From a checkpoint of a small mixture-of-experts model trained on Wikipedia: 295M tokens, 4763 steps.
Below are experts of layer 3 (counted from 0) of a mixture-of-experts language model. Rows are named router (the router's row for the expert), up (a neuron's input weights, with its number) and show model dimensions 0-127. Each number is 128 + 32 x the weight over its row's rms, rounded and kept within 0 to 255.
After each expert's rows: "comes after" lists some tokens at least twice as common just before its tokens as in all text. This comes from a sample of Wikipedia text that the model never trained on. Tokens count by the router's weight.

# expert 28
router [127  88 155 165  85 118  72 106  97 114 131 120  93 137 131 139 146 134 105 123 106  98 166 183 145 141  95 143 120 159 122 141 182 152  99 169 163 213 136  44 134 103  77 167 168 167 144 151  87 148 143  91 105 170 159 128 154 192 145 197 181 126 116  86 135 138 130 141  95  90  93 182 131 107 101  91 100  65 172 133 136 165 106 149 128 161 146 182 151  97  98 175 105 147 125  95 131 152 122 131 126 124 129  58 159  84  83 194 115 128 177 163 101 140  82 146 155 129 170 127  97 137 102  95 119 120 141 161]
up1 [ 45 122 118 174  82 163 140 131 105 108 103 148  75  92 122 122 123 150 135  61 158 115 163 176 131  67 158 144 131 130  98 114 165  79 163 121 103 146 203  89 118 115  89 178 158 143 110 186 115 142 129 174 137 151  78  97 137 154 170 111 180 145 110  83  59 112 117 172  79 151 114 109 169 120 120 137 174  54 131 144 152 101 104 149 155 106 180 138 121 134 156 126  79 153 120 125 166 166 154 111 144 115 170  86 161 144 115 110  85  94 134  50 128  94 174  92 135 104 167 127 118 105 120 122  79 139 117 117]
up2 [158 113 131 100 141 133 108 141 151 114 147 116 118 145 179 149 168 153 125 171 101 153  97 187 104  79 111 147  86 225 155 125 135  95  40 162 143  98 116  47 136 104 117 115 136 142 104 140  53 130 121  95 114 112 144  87  86  77 193 119 102 163 104 137 104 147 176  69 156 103 134 133 141 123 129 131 135  89 165  64 123 130 109 117 175 100 136 149 149 132  87 161 134 107  67 129 138 107 170  93 110 135 162  59 130 138 106 111  98 151 100  81 144 121 148 128  97 113 158 144 144 186  78 189  79 101 123 124]
up3 [145 140  97  84 148 112  92 180 136 145 105 168 133 155 114 132 149 134 154 165 131 183 190 143 131 107 115 143  82  80  63  68 160 221 187 138 106 116 177  89 124 121 116 159 142 129 157  72 157 135 103 137 141 126 144 134 186 129 166 153 141 102 118  87 176 135  76 173 166  72 205 116 110 101  78 119 128 143 137 109 187 166 116 110  88 151  79 167 120 100  98 144 127 144 131 157 142 157 168 116 170 113 125 156 111 135 129 144 116 127 140 125 167  93 122 167 165 146 156 123 118 203  61 118 121  84 135 169]
comes after: " of", " in", "ed", ",", " and", " as"

# expert 90
router [180 143 143 102  95 107  55 179  83 116  67 119  93 161  79  87 141 166 134  88 131 154 124 166 127  99 148 160 128 138  95 149 144  79 165 180 162 159 116  95 177  83  95 152 152 134  98 131 108 106 111 135 159 128 121 120 130 156 109 167 135 108 180  54 101  83 174  93 123  83 129 144 139 156  97 165 103 130 166 118 117 132  85 142  89 132  54 136 107 130 139 208 125 141 164 136 182  75 177 123 126 128  84 154 107 183 116 177 148 106  98 144 134 167 133 100 106 134 176 178 144 109 152 105 114 127 100 192]
up0 [183 116 217  90 169 113  82 117 141 127  98 154  95 170 116 139 151 169  93 160 141 125 207 160 145 165 112  97 149 127 124 184 177 106 165  99 168 146 111 129 122 106 137 144  96 129  80 156  83 171  93 137 110 121 169 144 193  88 126 148 137 134 114  91 126 119 188 118 112 180 128 145 148 130  91 104 139 105 167 115 145  91 178 126 137  88 133 186  94  97 126 128 103 107 136 132 122 109 121 150 184 138  72  91  59 105 117 181  97 111 106 151 130 155 114 139  40 159 167 133 106 110 154 112 125  75 192 129]
up1 [137  91 162 138 127 107 145 139  89 208 106 181 124 133 152 135  87 133 111 122 166 126 165 116 140 124 180 162 111 106  96 147 199 157 135  47 132  87 141 194 116  80 143  77  82 109 241 132 113 127 140  74 136 106 114 140 167 104 163 135  96 102  72 100 124 102 101 124 123 107  88 128 148 108 138 133 131  85 101 114 133 150 100 137 140  94  91 143 134  83  76 117 125  96 151 108 121 148 165 108  92 137  84  81  62 139 156 141  91  99 127 102 136 109 150 170 146  84 204 132 170  98 160 112 102  96 166 129]
up2 [156  98 144 122  83 125 124  89 117 179 103 100 124 154 107 142 160 133 180  90 101 123  93 167 133 151 165 109 105 173 169 124 150  93 152 118 181 178 166  97 163 111  77 169 102 136 126 136  85 118  63 201 147  94 178  81 112  90 128 138 129 124  92  98 111 116 140 103 112 114 113 198 100 131 136 149 117 174 111 129  91 114 134 175 110 141 148 111 105  57 152 133 124  89 154  72 153 162  95 102 138 145 148  92 181 122 112 197 153 107 101 190 127 142 101 135 169 185 151 114 128 213 166 143 120 146  60 120]
comes after: " D", " B", " G", " K", " R", " L"

# expert 73
router [163 190 188 158  93 171  84 177  67 127 103 125 100 152 137 119 100 147  94 122 101 178 135 190 147  78 109 126 110  91 151 140 137 106 114 155 152 142 123 151 152 105 138 176 167 146  90  85 132  91  97 142 128 141 146  81 165 105  77 142 163  82 153  51  91 119 128 112 146 151  31 115 119 104 153 128 149 128 136 146  99 191 100 168 128 132 100 141 207 120 139 108 105 153 122  70 121  74 171 150  90 166 139 122  62  98 112 111  88  90 143 177 126 155 131 115 130 126 111 130 192 120 106 117 109 137 123 174]
up2 [148 127 119 145 155  94 114 109 102  61 150  81 156 153  90 105 169 136 199 141 102 103 124 127  90 111 119 186 137  51 173 136 153 174 179 185 133  85 174  65  80 126  94 122 178 132 100 151 103 120 125  84 152  65 111 117 129 108 100 113 140  94  67 120 148 142 145  53 177 111 140 111  78 106 180 109 148  81 180 103 116 116 141 140 151 101 108 167 153 122 104 105  73 110 168 136  81 123 114  66 160  90 111 106 136  71 146 128 109 108 194 141 153  86 138 123 134  97 105 146 104 103 111 152 116 122 137 143]
up3 [154 176 138 145 122 120 156 189  77 107  93 136  83 124 164 163  78  77 169  93 163 167 106 123 112 110 140  67 133 142 167 128 130 131 123 163 130 159 104 137 100 138 123 143 107 160 129  57 181 117 100 120  54  85 154  98 146 107 133 141 151  64 158  73  96 157 145 109  79 128  84 114 140 177 168 145 115 121 141  96 119 178 136 177 100  66  86 146 180 121 109 149 104 140 134 171 120  95 170 165  66 148 103 148  79 116 109 140 156 101 127 126 162 133  96 147 101 117  70 221 135 125 126  77 156 116 122 119]
up4 [101 151 212 138 112  71 117 131 196 146 133 167  75 148 174 131 124 119 108 156  90  94 108 100 107  73 183 139 143 138 132 137 109 164  82 118 119 130 117 140  90 104 155 165  80 146 107  65 119 124 139 118 136 204 179 107 108 186  82 120  58 165 100 108 153 134 123 100 128 152 132 111 126 130 162  71 154 123 136 151 162 124 124 133 125 162 123  86  99  66 144 178  80 156  76 134 126 100 202 239  91 105 102 107 107 113  89 160 135 139 145 154 117 138 104 149 172 134 128 142 147  99 138 109 137 151 125 138]
comes after: " the", ",", " |", " of", ":", " in"

# expert 15
router [165 139 143 148  57 128  76 154  75 106  54 116 123 172 128 102  81 159  61 149 114 146 112 136  86  95 132 121  64  89 115 123 154 118 164 120 184 138 101 109 122  55  62 122 160 111  99 142  83 105 158 145  97  71 180 157 166 128 116 119 158 158 136 137 168 140 181 132 109 132 128 157 135 149 129 129 116 119 135 131 106 195 109 179  91 128  69 107  91 189 159 157 146 148 151 136 131  75 142 134 139 145 115 120 135 199 120 153 170 130 105 164 141 149  59 126 144 135 103 165 139  93 191 127  74 149 118 134]
up0 [176 129 181 101 129 142 125 126  72  99 152 151 122 148  79 146  85  78 145 142 143 183 115 131  96 154 119 110 105 107 128  81 174  42  74 138 138 131 103 143 156 150 147 161 129 103 158 168 137 151 187 106 141 163 188 138 100 138 119 143 153 144 126 130 112 135 124 120 161  58  97 119  84 144 110 116 104 137 205  83 125 150 117 146  94 107 157  98  93 122 178 111 184 143 170 106 137 144 134  67  97 112 125  81  99 182 105 165 104 155 113 139 183 128 146 189 153  79 183 144 129 216 111 117 122  79 151 118]
up1 [184 123 134 102  53  84  84 130  79 190 167  57  95 145 181 132  86 112 145  97  64 145 156 122 159 109 163 115  49 168 117  98  89  63 169 147 158 169 135  98 164 158 114 150 124 128 142 146  93  81 115 163  59  69 144  79 130 124 147 144 166 123 134  79 118 126 140 108 123 137 129 156 125 166 172 124 128 126 195 129  90 139 105 178 146 100 136  92 153 149 145 136 115 122 137 137 182 142  50 101  71 155 140  91 129 128 113 120 176 144 100 140 141 139 128 138 114 149 119 148 108 142 126 102 148  85 150 180]
up2 [ 83 127 106 166  99 158  97  70  52 113 106 111 137  56 123 144 109 146 114  91 161 153 155 145 120 131 156 126  95  81 121 120 155 143  96  84 112 116 117 126 149  39 110 165 134 110 169 103 104 122 157 155 123 113 137 146 158 117 131 109  95 119  92 159 189 130 138 196 153 177 129 133 157 138  91  76 157  76 102 155 152 181 153 118  57 171 149 197 121 157 160 148 135  86  97 136 100 108 143 131 154 114 109 104  96  99 167 108 160 134 147 158 133 144 113 118 164 190  84 181 132  75  58  86 156 171 141 131]
comes after: " S", "S", " s", " J", " A", " M"

# expert 29
router [151 126 160 152  85 126 110 179  94 200 135 134  65 145 121 118 129 169 155 115 159 115 118 169  73 133 116 116 137 112  99 184 133 127 157 148 165  82  91  96 158 166  89 139 166 128 168 148  81  70 119 127  66 122 133 135 166 122 166 141 139  93 130  96 165 127 183  73  94 107 125 145 195 135 140 100 159 144 176 153 130 171 129  92  73 107 127 161 166 133  84 144  97  65 118 133 150  81 123 161 117 135  87  90 160 208 115 168 149 115  98 144 116 128  90 121 104 104 151 186 122 114 143 116  46 149  79 129]
up0 [119 111 106 120 116 112 112 160  67 125 101 151  63 147  91  84 128 132 163 185 188 130 171 140 143 126  89 105  96 121 176 101 179 122 126 112 106  99 129 111 108 136  97 156 191 120 126 127 169 117 156 163 167 167 141 152 181  96 111 104 152 123 119 150 122 113 120 139 130 150 137 117 118 108  88 102  89 188 146 137 176  92  98 139  48  62 125  58  76 139 168 110 154 132  81  80  85 139 118  78 121  96  82  92 109 153 124 127 146 121 148 161 129 121 126 215 190 109 131  95 221 115 128 112 148 141 101 135]
up1 [141 146 128 152 103 136 137 157  88 120  63 151  95 159 106  97 143 178 172 110 151  97 116 192 112 143 170  73  90  82 123 140 118 200 162 120  65 131 114 152 180 184 132 163 160 132 170 116 175 183 126 120  88 145 139 143 121 116 128 148 109 153 122 136 145  97 112 146 136 152 135 100 141 186 123 109 136 124 209 189  67 156  58 105 123  65 147  84 127 115 101  86 102 136 114 132 127 108 143 178 128 125 135  57 174 124  94 125 133  74 142 160 148 138 137 111 131 107  86 127 160 159 140 174  61 180 146 112]
up2 [144 135 163 164 127 103 150 142 145 157 104 121  54 113 130  67  90 175 101  93 176 160 149 186 106  92 145 122 124  55 106 159 134  69 114 107 131 134 106 198 130 171  99 156 141 127 127 116  80  89 113 107  81 170 128 163 125 182 125 188 170 137  82 124 158 142 167 153 108 153 147 124 166 114 155 162 175 125 113 154  97 132 116 125  98 142 187 112 174 132 171  41 114 118 167 142 101 140 167  77 140 159 121 142 142 107 119 134 134  93 125 159 151 107 181 149 155  98  74 150 170  73 110 165 130 151 160 182]
comes after: " m", " M", " v", " V", " s", " S"

# expert 118
router [146 147 191 107  70 114 101 163 120 232 144 148 110 194 141  63  88 133 106 109 160  72 178 143 188 105 155 147 145 174 119 133 175 108  90 145 186 156  64 133 141 119  95 153 128 108 158 122 105  76 116 134 115 160 138 133 126 193 140 151 155 126  77 144 121 133 148  92 146  75  77 182 142 116 115 154  99 109 167 136 110 189 116 143 102  98 134 148 115 154 114 194 101 128 102 133 186 127 130 143 153 158  58  95 144 128 117 143 147 156 131 148  85  82  95 124 103  95 165 130 143 183 130 106 128 117 122 150]
up0 [117 158  93 153 117 162  94 176  65 166 124 164 103 166 125 109 143 132 194 152 142 129 166 177 157 120 128 150 138 115  72 109 109 112 159 145 131 141 128 198  84 142 153  95  53 178 119 129 161  83 180 133 131 167 122 116 114 212 118 180 148 144 106 109 102 138  83 117 106 113  95 134  85 158 137 137 205 112 101 157 110 156 167 116 107 145 125 164 148 133 133 161 105 135 160 123 167 140 167 102 159 151 108 147 130  87 150 138 191  93 124 130 161  96 123 152 105 151  97 167 129 211  66  81  95 105 147 191]
up1 [136 130 182 119 166  86 145 140 131 187 165 137 133 126 145 148  95 109 184  78 112 125  98 183  97 139  71  70  84 158 132  78  61 127 145 153 133  97 141 122 124 108 172 199 151 122 141  78  66  99 110 173 133 119 111 125 160 153 154 130 146  79 125 103 110 155  98 139 184 111 124  76 105 120  80 101 105 111 130 100 160 178 103 155 157 137 139  61  80 100 142 130  83 104 177  65 151 106 156 156 159 147  90  64 150 154 160 114 125 112 142 105 110 124  75 140 102  85 156 137  79 103  79 134 153  83 119 111]
up2 [124  80 129 127 136 130 129 103  86 149  75 130 109 134 114 152 109 145 132 157 180 104 132 108 144 136 148 156 164 124 119 128 166 178 110 155 155 163  82 184 112 173  87 123 106 106  98 144 131 101  95 160 153 192 155 143 105 100 193 145 161 108 108 144 162  80 223 136 166  54 123 148  93 149  88 160 105 113 125 151 144 167 173 114  74 174 145 131 110 133 139 178 139 125 136 138 156 153 139 156 125 169 108 131 167  95 183 167 180 222  79 126 118  93  90  99 172 110  98 146 119 150  74 116 132 109 133 193]
comes after: "==", ".\n\n", " the", "-", " was", "\n\n"

# expert 98
router [119 134 151 156  69 123  58 167 106 166 117 119  69 158 119 142 114 165 107 122 139 123 126 189 194 121 115 122 125 169 103 144 116 147 106 146 116 169 103  58 136  56  83 115 171 130 166 137  80  94 128 129 106 158 181 119 189 194  72 179 205 101 146 115 159 128 151 138 133  63 120 190 120 109 104 128 142 103 190 158 135 168 115 146 114 135 152 168 131 148 100 167  85 153  99  94 104 110 152 164 134 155 103 109 141 126 114 166 114 178 122 169  94 135  62 149 160  97 121 112 119 154  92 150 105 151 138 157]
up0 [115 120  65 137  96 136 171 123  74 143 148 124 192  72  93 152 126 169 109  82  88 157  98 156 127 142 107  76  90 173 137 100 100 121 153 143  80 131  96 134 205 137 111  82 177  99 141  99  68 133 164 139 139 144 121 117  63 120  62 155 127 116 146 113 129 111 166  79 105 156  96 148  86 115 191 104 141 102  81 152 161 111 164 131 141 151  91 160 162 133 137 131  94 142 165 116 140 124 222 110  96 116 147 162 178 181  96 126 130 150 137 170 170 146 184  79  96 128 117 146  86 157 130 104 122 103 143  95]
up1 [110 124 121  99 142 126 140 144 159 127 112 112 114 149 128  60 109  46 153 179 162 117 114 103 135  87 177 160 153  80 105 176 124 146 139 178 164  71 138 106 188  92  70 113 177 156 115 105 153 147 105  74 184 108 117 101 130 114 111 180 137 133 133 183  85 144 153 109 122 157 113 117  84 158 119 133 117 194 189 140 106 108 131  96 152 127 169 137 101 169 117 133 190 137 112 185 139 113 165 213 154 154 118 130 106 130 112 176 139 106 110 122 112 172 120 137 168 107 146 124 186 106 144 144 145  75  90 203]
up2 [143 134 166 107 136 157 143 131 108 115 185 164  70 131 115 111 121 109 137 202  86 106 143  80 103 152  70 136 125 188  99 136 112  76  95 188 188 101  65 149 125 159 149  85 168 146 152 124 131 172 128 115 131 139  74 105 123 168 121 127 121 154 183 147 163 102 157 161 165 107  97 151 140 134 173 103 191 149 205 118 131  55 103 128 102 177 115 154  75 158 175 121 119 190 156  98 118 161 160 132 157 154 141 171 127 157 186 154  64 136 110 120 150 138 142 104 154  86 128 151  98  94 107 122 142 101 103 124]
comes after: " the", " of", " The", " in", "The", " to"

# expert 40
router [118 117 129 140 138 141 121 121  88 144 156  83 153  85  99  75 122 117 139 103  88 111 188 149 152 133 153 215 109 137 150  95 130 128 141 154 104 133 120 106 150 137  76 188 177  98 148 131  54  90 155 113 130 112 115 107 162 192 131 156 127 149 149 115 116  84 110 119  76 182  94 141 189  85 138  93 212 133 162 122 141 115 105 159  96  95  71 131 138 197 184 130 154 155 147  99 129 161 142  37 121 127 109 109 137 123 138 210 161 141 105 138 150  83  86 137 146 121 112 108 138 129 156 167 121 189 134 145]
up0 [119 188 153 120 205  65 139  62 110 125 213 137 126 155 123  76  84 116 117  87 154  81 127 115  92 110 165 139 113  84 162 123 157 107 100 110 115 134  98 148 122 146 119 148 139  90 111 134 112 118 118 104 156 128 168 105  77 188 179 174 153  64 130 115  87 112 127  95 139 165 156 144 176 134 178  74 135 159 125 148 120 123 116 146 130  97 147 179 129 178 140 161 136 117  74 144  95 125 139 217 193 138  92 117 136  94 135 160 129 141 134  85 153 145  84 100  98 142 129 122 144 211 154  77 146 115 132 105]
up1 [147 120 151 114 134  71 213 140 124 206  68 131 193 113 131 174  98 140 110 173  96 148 152 161 180 118 173 151 121 189 159  80 138 169  97 158 138 122 141 166 108 150  92 114 140 154 162 122 123 101 159 137 123 142 115 186 105 123  97 174 159 160  94 153 103 150 141 148 127 135  80 127  82 138 121 197 142 162 121 146 146 106 119 206  97  96 128 148  87 196 154 126  97 149 116 143 145 106 141 105 200 163 141 140 171 109 167  64 140 142 133 181 130 124 164 143 132 118 109 120 119  91 148 137  60 120  80 115]
up2 [163 109 159 116 115 153  93 153 150 118 103 156 110 175 121 215 143  72 109 107  99  85 143 133 165 147 140 153 160 140 138 136 110  52 111 136 134 137 131 147 170 155 150 192  92  65 104  58 138 139 107 185 114  96 144 142 138 112 147 169 129 171 128  83 121  94  80 165  98 108 158 192 166 122 146 129  99 163 164 172 115  69 131 152 109 170  80 111 119 121 113 124 129  93 179  86 139  65 117 120 124 146 119 122 120 137 149 132 154 182 108 174 114 179 140 107 116  84 214 173 103 141  94 135 136 182  88 133]
comes after: "s", "\"", "ation", ")", "es", "a"

# expert 8
router [198  96 133  84 143 140 108 142  70 114 147 107 121 103  89 126  98  99 168 105 149  77 186 135 173 127 115 179 122 119 136  88 127 155  94 167  84 131 145 156 134 127 114 150 167 114 127 159  31 117 195  99 126  95 107 142 181 115 106 177 104 107 138 159  81 158 154 113 148 166 122 129 150  62  94 173 150  72  97 123 129 136  86 113  97 137  43 136 155 128 125 133 178 146 158  87 119 126 136  87 131 140 104  82 130 137  94 192 203 121 117 180 189  83 132 148 155 137 128 142 132 158 100 148 102 146 160 139]
up1 [153 205 133 154 152  70  98 132 106  79 142 102  69 111 124  99 138 134  95 125 140  75 123 102  51 132 121 111 147 136  60 113 106 132 128 134 182  81 142 117 157 102  78 129 137 112 131  24 145 135  74 117  87 134 125 126 108 141 109  77 166 102 100 133  95 152 192  91 108 139 150 114 129  95 116 128 127 104 139  83 151 120 153 131 147  98 125 144 155 100 204 135 136 167 120 146 107 107 132 124 164  97 139  69  97 107 146 150 165 152 177  99  81 121 139 139 184  72  82  83 131 122 124  54 104  88 150  91]
up2 [118 116 194 116 153 122 112 120  48 126 127 102 138  86  63 104  79 105 126 143 142 160 159 142 152  97 185 144  98 142 179 103 116 103 120  93  88  94 195 165  99 143 106 165 138 150 119  97 100  89 119 140 102 134  87  99 141 154 160 118 125  95 111  94  74 168 139 134 138 132  77 110 132 135 115  95 125 134 100 136 144 125  81 153  72 135 137 187 176  75 128  95  76  87 170 139  62 140 124 108 122 158 186 114  81 131 146 160 188 113 118 127 139 133 202 115 150 114 105 116  78 149  69 181 168 153 134 188]
up3 [158 123 159  98 149 120  83  98 133  93 121  92  90 168 142 122 140 165 162 131  80  67 117 153  81 147 100  82  79  98  75 102 119 165 149 128 129 198 142 166 157 163 116 114 153 114 119 156  77 124 190 132  82 157 127 154 142 109 117 191  51 141 152  74  87  95 139  65 122 144 118 115 164  81  91 181 133 117 150 163 180 126 121 127 144 200  72 140  87 109 126 129 138  91 169 104 158 185 138 126 101 129 103  74 154 128 123  71 145 127 131 108 134 157  92 166 120 144 109 176 147 138  85 156 127  93 134 177]
comes after: "s", "a", "es", "er", "i", "y"

# expert 21
router [149 204 169 167  74  87  74 132  85 150  84 124  71 154 114 111 119 191 129  56 135 158  88 180  81 118 160 135 139  78 109 125 127 157 126 132 147 135  64 123 140  93 109 126 179 112 138 156  60 100 135 133 113  77 103 108 112 105 107 168 132 111 143 115 143 132 171 112  88  67 136 170 138 133 104 176 144 157 149 146  68 121  80 160 125 103 100 165 154 134 113 176 169  96 139 130 132 117 162 160 151 136 106 110 168 184  84 123 138 134 161 145 136 161  70 104 163 186 105 194 108 148 131 132  93 152  96 152]
up0 [ 90 179 143  54  88  64 122 166  89 110 152 169 124 136 151  65 134  87 128 125  44  89 146 126  98 108  99 153 154  74  99 125 103 113 121 136 108 134 157 118 128 117 127  84 189  66 126 182 126 116 176  90 113 143 118 130 128 142 170 165 167 145 173 108 108 128 165  70  66 140  73 110 147 142 101  97  99 120 137 151  89 138 154 120 174 149 139 147 153 120 141 113 131 160 113 107 138  86 118  97 115 173 153  63 145 129 139 135 142  83  55  66 124  59 152  97 159 171 147 116 121 116 147 165 149 182 143 126]
up1 [187 166 107  73 152 113 117 111 132 137 191 130 130 150 175 136 134  84 134 138 134  72 139 164 135 124 145 155 122 147 144  91 116 138  89 171  95 155 131 146 159  72  99 169  71 100 156 148 145 114 127 114 178 126 156 136 118  90 206  94  75 127  93 143  95 168 114 111 107 119 169 128 135 151 166 149 158 106 168 110 158 139 177 134 118 139 110 171 135 120  88 208 128 141 189 144  63  77 165 118 144 110  94 120  87  72 146 113 160 157 158 164 167 148 104 100 137  86  94  98 160  95  88  67 114 199  91 141]
up2 [138 127 117 110 136  95  80 125  58 135 140  92  52  86 148 127 148 106  82 139 104 157 180 180 194  95 117 121 149 120 166 105 120 153  76  91 139  98 104  84 118  52 127 105 148  87 129  95  93 124  91 115 121 113  69 123 142 143 132 136 159  63 204 121 117  90 157 179 137  98 127 124 132  75 125 108 149 175 166 138 152 105 104 115 174  89 104 165 157 186 151  75 111 142  94 152 123 104 143 124 143 139 129 138 135 129  92 185 144 172 164  97  97  64 147 123 164 156  81 128  89 144  80 153 135 120  73 152]
comes after: " T", " E", " S", " t", " P", " L"

# expert 112
router [147  93 168 151 100 120  81  85  53 106  93  98 146 114  53 109 137  93 130  93 188 156 149 150 113 141 134 151 130 104 138 129 135 129 150 132 130 128 125 120 148 150 116 144 168 162 127  96  79  76 170 147 105 157  83  92  93 179 165 149 117  87 124 104 133 169 134 101 129 121  53  65 134 128  60 141 167 145 136 100 101 167 104 131 153 121 157 145 123 148 196 152 142 178  99  98 133 114 124  96 140 137  93 153 100 154 128 174 153 205  87 157 173 166 127 102 188 161 167 152  69 127 163 119 104 174  99 181]
up0 [206 110  92 152 103 117  90 139  89 184  67 133 133 111 128  90 141 148 144 158 127 129 154 140 102  45 142 135 154 159 143 164  83 152 113 118 166 126 111 109 186 156 116 119 188 121  95 105 156  96 149 155 146 130 158 106 141 143 136 131  81  72  86 129 172 130  95 132 145 131 137  82  73 120 125 144 129 162 132  64 173 114 129 197 141 139 123 178 149 171 102 125  98  95  87 109  82  87 118 189  89 116 124 130 111 124  77  72 136 133 127 175 195 146 133 112 167 114 158 129 150  71  71  85 181 166 115 149]
up1 [100 151 182 115  99 148 130  87 151 172 149 160  82 126 111 150 121 111 132 174 152  96 156 108 119 123 113 125 223  79 135  80 180 184 144 113 182 127 140 160 131 149 128 131 132  52  82 104 122  72 154 122 137 145 137 120 121 103 125  55 173 119 112  90 156  97 143 132 159 152  93 125  66  39  83 162 139 116 143 139 150 200 122  92 152 131 112 104 202 166 139 166 133 142 116 155 145 153 143 160 122 173 137 140  85 136 114 153 140 149 101  88 149 110 127  91 163 141 182 140 168 139 121 100  95  66 164 140]
up2 [145 165 144 130 110  81 128 152 131 124 120 119 148 112 177 188 124 137 137 150 159 121 143 132  76  54 146  61 162 120 164 152 176 156 182 160 143 121  94 133 162  80 153 122 120 203 158  58  68  90  90 167 140  99 152  89  53  95 138 117 135 109 190 159  83 204 132 138 126 182 109 175 111 122 105 202 164 135 109 120 149 176 105 146 142 158 115 126 114 131 152 145 150 145 119 142 125  93 165 124 134 205 119 118 109 128 134 127 146  79 125 122  98 155 147 142 145 141 118 169 163 133 127 188 130  90 162 168]
comes after: ".", ",", "\"", ")", "1", "2"

# expert 92
router [194 192 154 121  73 129  81 150  93 205 140 125  85 139 116  85 109 152 175  50 178 138 128 191 155  83 141 160  93 180 102 132 113 121 123 118 129 163  31 118 149  73 136 167 135 123 118 127 128  72 147 108 127 182 158 120 146 172  67 121 142 108 141  98  81 167 121  84 119 110 134 155 132 127 142 137 125 130 145 124 154 149  84 100 121 104  69 171 135 129 112 147  96 155 116  96 153 137 132 167 159 188  78 111  95 157  87 143 134 113 187 146 116 132 131 115 127  91 153 124 170 152 136  67 106 126  87 140]
up2 [121  95 128 105  62 162  99  95 160  97 139 132  74  90 123 122 108  86 107  59 136  94 122 150 134  97 106 164 109 166  96 173 134 130 167 145  96 158 157 112 136  86 164 135  78 116 137 171 173 121 145 104 140 146 164 109 105 125  86 140 126  89  56 108 109 145 109 177 111 156 131 172 111 170 141  73 155 115 113 110 187 161 130 166  98 128 105 106 159 168 154  72 212 166  65 108 169 131 191 122 110 161 157 122 104 105 117 133 171 162 124 186 121 116 131 158 175 160 118  81 128 138  76 107 117  59 124 158]
up3 [130 128 135 117 156 140 127 138 120 174 110 172 194 181 168 155 119 162  86 168 136 108 109 171 131 187 144  83  89 147 108 118  81 181 105 174 184 139 107 130 161 136 135 131 105 107  77 145 110 113 139 111  86 157 177 152 117 150  96 174  77 114 100  90  95 191 162 116 129 133 175  86 122 143  78  88 117  64 173 124 171 125 125 119  88 140 138  93 107 133 109 159 112 139 106 163 137 104 100 211 178 142  55  72 118 122 149 143 107 161 109 128 117  86  95 143 146 115  90  72 171 177 116  80 170 127 135 123]
up4 [110  76 130  92 125 136 155 139  97  78 122 145  98 237 164 141  59 130 126 145 159  92 100 188  92 142 187 123 139 115  96  92 153 139 119 123 105 132 116 108 152 144  83 180  61 120  58  87 152 116  70 105 201 167 140  84 113 119 106 104 103 175  87 157 109 113 109  80 125 119 110 134 141  97 126 116 129  99 135  83 120  85 115 167 130 113 154  67 123 192 108 114 198 118  85  93 169  93 115 140 122 119 140 150 119 114 159 147 137 147  90 113 153 108 130  89 176  78 180 152 129 103 120 159 114 111 139 118]
comes after: " the", " of", " and", " a", " to", "=="

# expert 116
router [155 162 168 167  80 171  78 170  87 146  90 120  70 157  96 107  91 164  89 144 124 164 140 196 139 117 108 136  95  94 122 161 167  93 122 160 150 160 134 130 135 116 102 188 149 136 106  98 135  62 105 133  96 116 141  74 184  99  75 140 160 119 157  46 119  86 168 105 135 146  50 160 128  94 137 146 153 136 130 134  78 163  98 176 118 132  73 134 206 111 111 132 123 136 144  90 129  65 161 123 124 173 141 114 114 124  79 146 100 115 182 143 132 158 130 135 138 134 159 172 168 142 147 125 114 129 106 187]
up2 [131 154  94 130 133 141 173  93 127 152 156 128 153 126 180 165  71 106  84  82  77  73 127 128 121 189 143 133 144 120 133 128  87 104 167 132 108 115  92 132  95 188 120 166  63  53  77  88 159 130 169 105 162 116 134  90 119  76 157 120 152 108 134  89 110 107 122  98 144 152  74 120 130 168 111  77  93 111 153  70 129 176 103  43  86  82  91 143  95  83 134 113 133 117 142 113 129 183  82  94 123  91 100 105 147 138 118  98  45 188 112 113 135 115 112 144 165 157 152 137 143 174 144 118 112 117 137 104]
up3 [132  52 197 147 150 149  79  89  98 108 186 135 109 113 140 113  99 167 112 148  71 154 173  62 160  60 139 149 103 140 147 152 144 104 195 162 153  51 102 107 145 143 163 141 186 115 119  46 147 112 126  95 122 119 126 173 126 120 130 151 107 114  80 131 121 132 130 111 109 112 124 150 135  91 154 143 118 128 145  76 110 115 130 120 136  93  97  98  85 208  60 133 118 183 121 147 152 150 158 149 151 130 100 143  87 131 113 123 202 147 198 128 140 109  77 134 127 103 124 119 122  66 132 165 116 169 130 133]
up4 [135  76 169 120 125  48 101 146 125 147 183 138 149 106 204 130 138 120 163 149 138 194 161 149 125 140 117 125 150 101 120 155 136  79  90  87 139  73  65  46 165 118 135 127 166 135  70 125 130 133 120 119 122 133 129 121 168 119 185 141 189 158 187 118 171 147 133 104 114 128  85 101 120  74  72  96 138 206 130 120 131 135 124  84 122 123 159  92 188 128 114 133 174  92 118  90 100  81 124 155 119 151  95  82 140 131  66 122 121  75 136 117 107 104 112 107 156 111 116 109 142  74 134 191 140 150 162 157]
comes after: " |", ",", " of", " the", ":", " and"